{
  "n_experts": 96,
  "experts_per_token": 4,
  "d_expert": 192,
  "moe_layers": [0, 1, 2, 3, 4, 5, 6, 7, 8, 9, 10],
  "router_score": "softmax",
  "tie_word_embeddings": true,
  "beta2": 0.98,
  "max_seq_len": 1024,
  "train_tokens": 502300000,
  "max_steps": 7665
}
Below are experts of layer 6 (counted from 0) of a mixture-of-experts language model. Rows are named router (the router's row for the expert), up (a neuron's input weights, with its number), down (a neuron's output weights, with its number) and show model dimensions 0-191. Each number is 200 + 20 x the weight over its row's rms, rounded and kept within 0 to 999.
After each expert's rows: a language model's description of what the expert responds to; "comes before" lists some tokens at least twice as common just after its tokens as in all text. This comes from a sample of Wikipedia text that the model never trained on. Tokens count by the router's weight.

# expert 52
router,203,237,232,192,204,200,209,218,236,180,204,216,187,197,191,186,244,202,262,222,209,220,223,158,209,207,215,153,231,186,197,178,189,199,198,194,224,225,189,193,211,225,183,174,223,169,188,197,223,184,236,198,221,204,195,178,225,205,213,212,208,173,228,187,211,162,183,190,194,201,197,215,205,203,210,188,259,209,201,180,208,193,190,177,187,201,176,237,145,179,201,217,194,158,223,189,190,168,217,197,208,224,199,197,205,214,203,166,223,190,197,181,220,234,178,223,202,231,205,199,171,208,216,216,197,206,201,219,216,188,173,150,173,199,222,205,211,191,220,175,209,189,184,178,191,215,162,189,228,200,229,220,211,189,217,209,165,224,195,198,168,186,166,190,200,193,211,191,236,209,222,188,198,203,217,164,197,190,176,197,226,204,201,222,199,192,192,179,204,199,204,209
up0,198,204,215,249,196,179,209,168,179,215,199,197,179,227,203,228,223,186,230,193,249,192,192,186,191,209,177,171,183,187,206,195,195,180,225,196,195,196,182,213,206,206,205,211,205,201,159,214,200,165,168,206,208,231,215,184,204,206,215,230,194,207,224,197,214,189,202,223,174,193,190,208,200,213,160,188,232,198,193,215,200,226,163,206,195,162,196,193,198,210,191,228,210,215,241,216,217,162,236,175,196,207,186,190,208,194,184,172,198,238,193,215,218,187,184,180,225,213,189,190,195,203,212,195,242,180,223,226,207,176,180,192,175,181,189,141,204,246,200,237,173,207,211,219,213,187,193,180,197,223,200,223,192,173,210,200,178,189,223,216,211,195,163,226,212,176,192,241,210,175,197,166,193,168,209,187,210,232,184,218,210,229,232,222,186,185,191,195,215,228,235,217
down0,185,189,207,161,226,177,203,222,207,177,172,219,210,182,193,236,207,211,192,182,212,207,185,192,198,203,216,219,213,193,181,192,216,228,208,142,193,183,191,205,188,209,197,171,180,243,201,262,216,217,218,213,200,196,206,179,215,188,199,177,200,216,188,203,185,201,212,203,187,204,226,176,191,187,246,238,237,191,193,196,227,177,182,183,170,211,201,181,206,201,192,212,207,177,207,175,200,209,178,205,195,219,220,167,202,219,213,226,212,189,199,186,185,206,211,229,201,179,170,189,212,186,200,156,158,208,224,203,214,185,185,213,224,158,210,240,206,167,189,201,194,240,199,197,231,248,192,209,157,174,192,211,185,201,207,211,185,206,226,195,218,181,187,207,179,209,241,205,189,168,213,208,229,206,193,180,206,219,228,222,162,212,199,199,232,199,210,171,207,174,157,191
It responds to: Month names, dollar sign. Month names before day numbers in dates and release lists, plus dollar signs before amounts, such as 'July' 4, 'October' 31, '$'54 million.
comes before: " ", "1", "2", "mar", "ine", " II"

# expert 25
router,203,209,195,163,197,214,218,195,200,185,175,188,171,228,220,194,244,223,221,228,218,216,201,186,194,184,186,173,165,192,251,168,219,198,214,181,224,206,184,168,214,218,200,188,235,187,157,170,212,173,219,203,229,207,173,172,238,193,199,204,212,185,226,184,206,195,169,203,207,187,182,203,200,183,193,180,224,183,195,193,195,177,175,181,208,197,186,225,149,202,197,207,198,251,243,186,195,226,220,214,214,187,202,185,195,208,190,180,227,178,203,200,218,214,186,194,192,216,208,217,209,171,206,216,224,226,204,202,216,199,191,192,188,183,220,215,235,191,205,188,188,189,230,235,218,204,208,233,208,224,221,189,164,227,227,212,193,156,205,182,206,187,190,159,180,198,230,215,225,203,182,218,219,189,215,196,191,228,199,151,238,210,206,210,198,194,175,182,222,224,218,218
up0,165,208,198,220,185,174,215,173,190,217,207,165,202,214,173,209,262,201,199,191,248,234,205,195,205,169,231,224,180,199,179,198,191,184,161,204,212,224,210,178,223,235,190,230,189,200,168,228,215,197,217,218,197,214,183,219,232,200,196,210,192,212,212,193,206,187,161,173,198,210,237,185,211,201,177,179,184,235,210,178,197,188,207,176,213,217,190,223,203,225,187,222,193,190,192,186,222,200,193,165,200,209,218,196,183,195,166,231,184,202,199,201,218,225,228,189,226,203,226,231,213,184,228,197,237,196,215,210,237,213,184,213,167,180,190,192,176,180,228,208,171,215,196,190,190,168,210,210,165,201,223,194,219,192,222,253,205,160,192,191,199,188,203,204,199,237,173,185,211,180,202,197,201,186,202,244,207,197,196,192,210,152,165,203,216,179,181,204,212,203,180,200
down0,182,190,165,229,218,185,219,208,205,177,227,212,173,163,183,200,244,186,210,200,202,205,206,230,166,221,227,214,190,196,166,195,198,248,178,216,193,209,222,187,223,204,153,179,180,196,168,249,201,221,174,253,226,213,202,226,206,205,197,209,187,185,208,184,211,199,202,205,177,222,193,210,219,206,188,192,189,196,160,175,215,201,168,191,203,195,203,225,189,185,189,196,259,172,205,236,199,197,213,166,193,204,185,188,217,215,229,222,208,222,199,221,223,204,215,195,217,203,220,213,187,215,220,229,213,162,167,206,200,202,194,189,201,217,218,186,159,207,207,193,244,216,207,213,185,198,194,178,185,205,176,170,185,227,208,221,223,230,176,187,195,190,194,215,209,208,162,163,205,215,173,229,176,195,187,203,203,208,201,206,221,185,194,215,188,219,150,216,192,191,179,191
It responds to: Proper-name word pieces. Capitalized word-start pieces like Man, Star, Plan, Bull, Bar inside names and titles, plus line breaks in species and taxonomy lists.
comes before: "s", "-", "|", "y", "t", "e"

# expert 28
router,194,251,202,183,163,174,224,220,202,187,161,201,183,207,192,187,209,196,196,229,226,224,217,155,153,177,194,199,161,203,210,168,181,200,240,253,197,193,230,185,226,224,191,187,196,157,158,183,180,199,245,200,240,217,207,196,206,204,218,184,210,167,216,199,211,228,174,209,216,194,221,210,196,196,213,195,199,187,207,207,200,201,226,207,191,170,200,210,171,192,175,220,209,228,221,189,214,193,216,184,177,182,211,204,202,204,227,172,223,217,222,214,224,210,207,226,208,204,176,220,191,191,193,205,223,191,216,235,195,192,209,203,190,171,196,194,216,194,191,178,171,170,233,212,215,206,209,205,220,210,175,178,211,170,208,228,173,201,216,188,209,208,196,144,206,206,216,202,226,222,179,211,218,230,163,220,212,220,213,191,224,243,216,214,195,207,177,187,209,209,212,189
up5,195,195,216,177,203,190,211,172,218,184,184,190,182,210,187,211,165,165,192,214,188,230,242,228,193,180,169,191,205,214,195,192,203,185,216,213,185,249,216,195,198,189,181,205,194,185,187,214,210,185,194,205,227,150,199,168,178,204,222,166,211,191,174,191,164,208,182,170,201,208,245,205,226,207,214,204,215,185,205,223,209,204,201,202,208,206,229,230,175,176,198,220,214,182,174,176,231,183,191,158,208,162,204,209,197,214,205,223,163,210,181,186,199,177,206,163,220,215,199,220,194,171,250,176,232,192,217,197,202,220,205,203,193,194,170,175,198,167,192,207,188,220,254,189,220,213,172,190,186,176,238,187,214,195,204,209,192,189,186,196,227,200,172,170,212,186,206,208,211,255,190,202,155,198,204,230,223,195,177,215,211,228,219,212,191,194,183,199,186,211,224,217
down5,196,182,185,201,220,188,220,192,171,183,195,203,204,214,204,195,180,152,233,219,200,186,193,226,201,162,182,227,202,210,204,218,179,191,185,248,215,196,187,197,214,213,199,172,205,193,208,217,227,233,197,228,182,218,177,178,200,188,174,238,184,179,176,195,195,206,208,187,170,239,184,203,225,210,189,160,215,198,195,211,231,181,232,210,171,244,235,219,200,235,222,202,150,202,197,201,203,196,211,168,179,195,194,207,191,225,196,213,204,212,223,189,239,145,219,226,217,214,209,171,228,216,162,218,194,187,191,161,197,198,196,229,213,189,200,178,192,211,191,193,223,202,187,206,223,207,225,200,185,219,191,224,224,224,217,177,187,241,224,194,193,229,203,171,198,211,183,184,234,218,214,183,205,193,199,204,212,197,196,207,200,152,232,208,193,234,213,222,189,231,223,188
It responds to: Mid-word English stems. Consonant-heavy stem pieces inside longer English words, often before suffixes, such as 'ob'stacles, dis'int'egrate, 'bomb's, pres/put/plant.
comes before: "s", "ed", "er", "en", "ation", "el"

# expert 6
router,193,229,223,184,179,181,203,209,208,168,190,194,220,206,179,204,229,212,243,231,224,205,192,162,209,189,172,203,222,191,183,195,183,240,205,187,222,242,218,191,248,207,193,185,234,181,210,206,203,211,208,199,186,181,183,170,212,216,216,227,209,182,179,197,212,181,185,207,175,153,195,215,253,192,199,192,231,194,185,219,234,169,189,133,206,191,184,223,179,186,184,221,195,212,206,224,232,177,201,189,206,176,216,205,187,207,192,160,224,201,246,188,221,205,178,163,186,211,182,222,192,181,187,175,215,186,215,229,227,202,184,190,172,209,188,201,223,185,179,207,212,206,212,195,177,199,193,190,188,176,231,167,201,201,198,196,198,226,203,185,219,186,168,204,217,198,197,227,241,222,219,193,179,228,214,212,178,206,179,174,221,222,206,217,183,195,210,176,190,213,194,222
up2,200,195,214,215,196,205,207,172,189,199,193,234,192,204,217,171,199,228,187,215,214,231,183,184,229,177,196,200,197,201,206,200,170,210,162,192,216,207,218,142,238,204,206,177,189,174,213,179,203,176,203,223,215,183,215,164,180,191,191,184,219,188,196,218,208,193,197,167,162,215,218,205,218,161,225,188,214,214,218,189,156,190,184,198,207,186,232,229,207,189,225,242,223,199,212,165,185,224,236,159,186,185,184,218,218,227,185,182,229,203,197,195,199,229,164,199,197,199,231,215,203,202,191,225,197,210,219,209,201,221,197,213,190,172,192,203,205,212,194,211,187,228,191,193,174,214,215,222,216,214,237,189,232,205,221,194,185,222,153,239,209,235,188,163,226,192,180,244,203,211,188,175,183,190,214,199,196,200,190,241,190,222,225,204,234,174,195,185,177,215,223,193
down2,192,225,185,179,245,216,211,213,189,188,209,213,224,212,176,144,200,213,226,200,212,199,196,179,151,230,194,201,183,186,194,193,218,220,194,209,174,196,210,176,195,152,201,198,231,198,183,206,147,214,206,217,204,160,227,198,220,202,214,182,223,186,185,163,190,188,206,209,166,200,183,217,177,212,162,192,178,224,189,229,197,194,212,169,229,216,204,200,195,173,175,211,207,200,200,233,211,202,206,197,198,205,233,191,180,170,188,182,202,192,202,184,196,157,261,224,202,195,222,190,170,220,225,183,191,212,209,229,161,172,218,191,205,209,227,215,205,176,191,198,217,193,185,235,182,199,210,199,196,181,180,231,193,231,206,201,176,240,217,233,172,221,202,185,196,186,182,178,200,197,194,188,186,176,167,194,218,176,219,204,218,216,193,184,163,220,221,211,192,188,184,179
It responds to: Articles and date months. Articles a, an, the at phrase or title starts, often in album or film contexts, plus month names and commas in dates.
comes before: " ", " new", " album", " York", " film", " number"

# expert 19
router,185,249,210,179,199,158,194,217,205,149,178,212,180,174,198,178,226,209,221,230,192,191,190,177,189,196,191,172,191,226,210,198,194,193,198,206,238,191,177,207,237,223,203,170,251,205,170,221,178,227,234,232,214,219,182,183,200,217,196,187,202,174,231,200,224,210,156,214,195,190,203,208,238,204,224,222,209,200,155,215,203,206,199,182,200,196,162,227,171,214,192,215,191,184,208,188,198,200,205,205,198,177,212,195,184,196,204,173,215,181,236,198,212,196,181,176,211,220,192,200,204,213,195,197,230,219,186,212,205,203,167,164,162,173,184,154,204,197,200,159,233,188,202,216,181,209,191,222,214,181,206,193,198,206,194,211,187,198,195,177,193,193,179,195,180,207,228,198,263,218,187,163,213,228,177,175,175,200,188,167,211,213,214,201,185,188,187,179,181,194,217,202
up0,224,221,191,210,212,197,230,190,229,210,173,208,184,189,206,199,178,191,174,213,205,200,215,199,164,173,200,184,194,226,188,210,206,189,163,207,202,191,232,213,247,209,207,203,186,181,202,186,193,199,208,212,229,157,183,184,198,174,204,212,240,206,212,203,192,209,214,169,229,180,213,201,214,217,177,140,208,177,204,171,193,214,196,242,191,218,208,211,180,202,204,236,208,238,216,239,222,209,220,207,182,234,188,217,199,198,189,195,203,242,211,162,218,207,220,182,212,219,189,192,195,238,206,219,211,185,198,227,242,184,182,197,224,208,205,211,209,207,160,221,218,166,186,214,214,190,192,240,168,186,205,222,224,222,212,203,201,220,203,207,188,212,198,166,197,182,221,195,212,174,185,215,202,214,225,257,180,230,223,204,221,182,161,220,209,170,198,231,232,197,192,204
down0,163,216,216,198,218,201,207,184,185,178,180,192,220,184,185,230,206,178,204,193,178,222,209,230,182,171,245,208,214,200,207,191,176,207,173,177,175,228,211,185,199,198,215,178,193,167,171,180,182,195,202,173,195,227,213,212,205,195,203,238,211,222,181,175,203,185,202,201,196,247,182,159,236,205,196,184,199,240,210,210,215,150,193,182,171,175,225,227,209,218,191,209,210,222,233,181,215,207,190,178,214,157,188,192,195,202,207,202,233,227,166,183,175,202,213,240,194,220,211,190,185,215,243,191,190,171,234,171,243,228,219,230,176,200,221,192,219,225,202,218,188,197,209,194,184,169,218,199,193,222,210,198,190,209,177,220,191,214,200,184,185,224,191,170,187,205,238,178,214,183,194,206,224,209,220,187,194,225,190,186,206,212,186,222,176,154,205,194,209,230,220,195
It responds to: Space before words. Bare space tokens before a following word or number, and short word-initial pieces like c, b, D, St starting a word.
comes before: "1", "2", "3", "al", "ad", "e"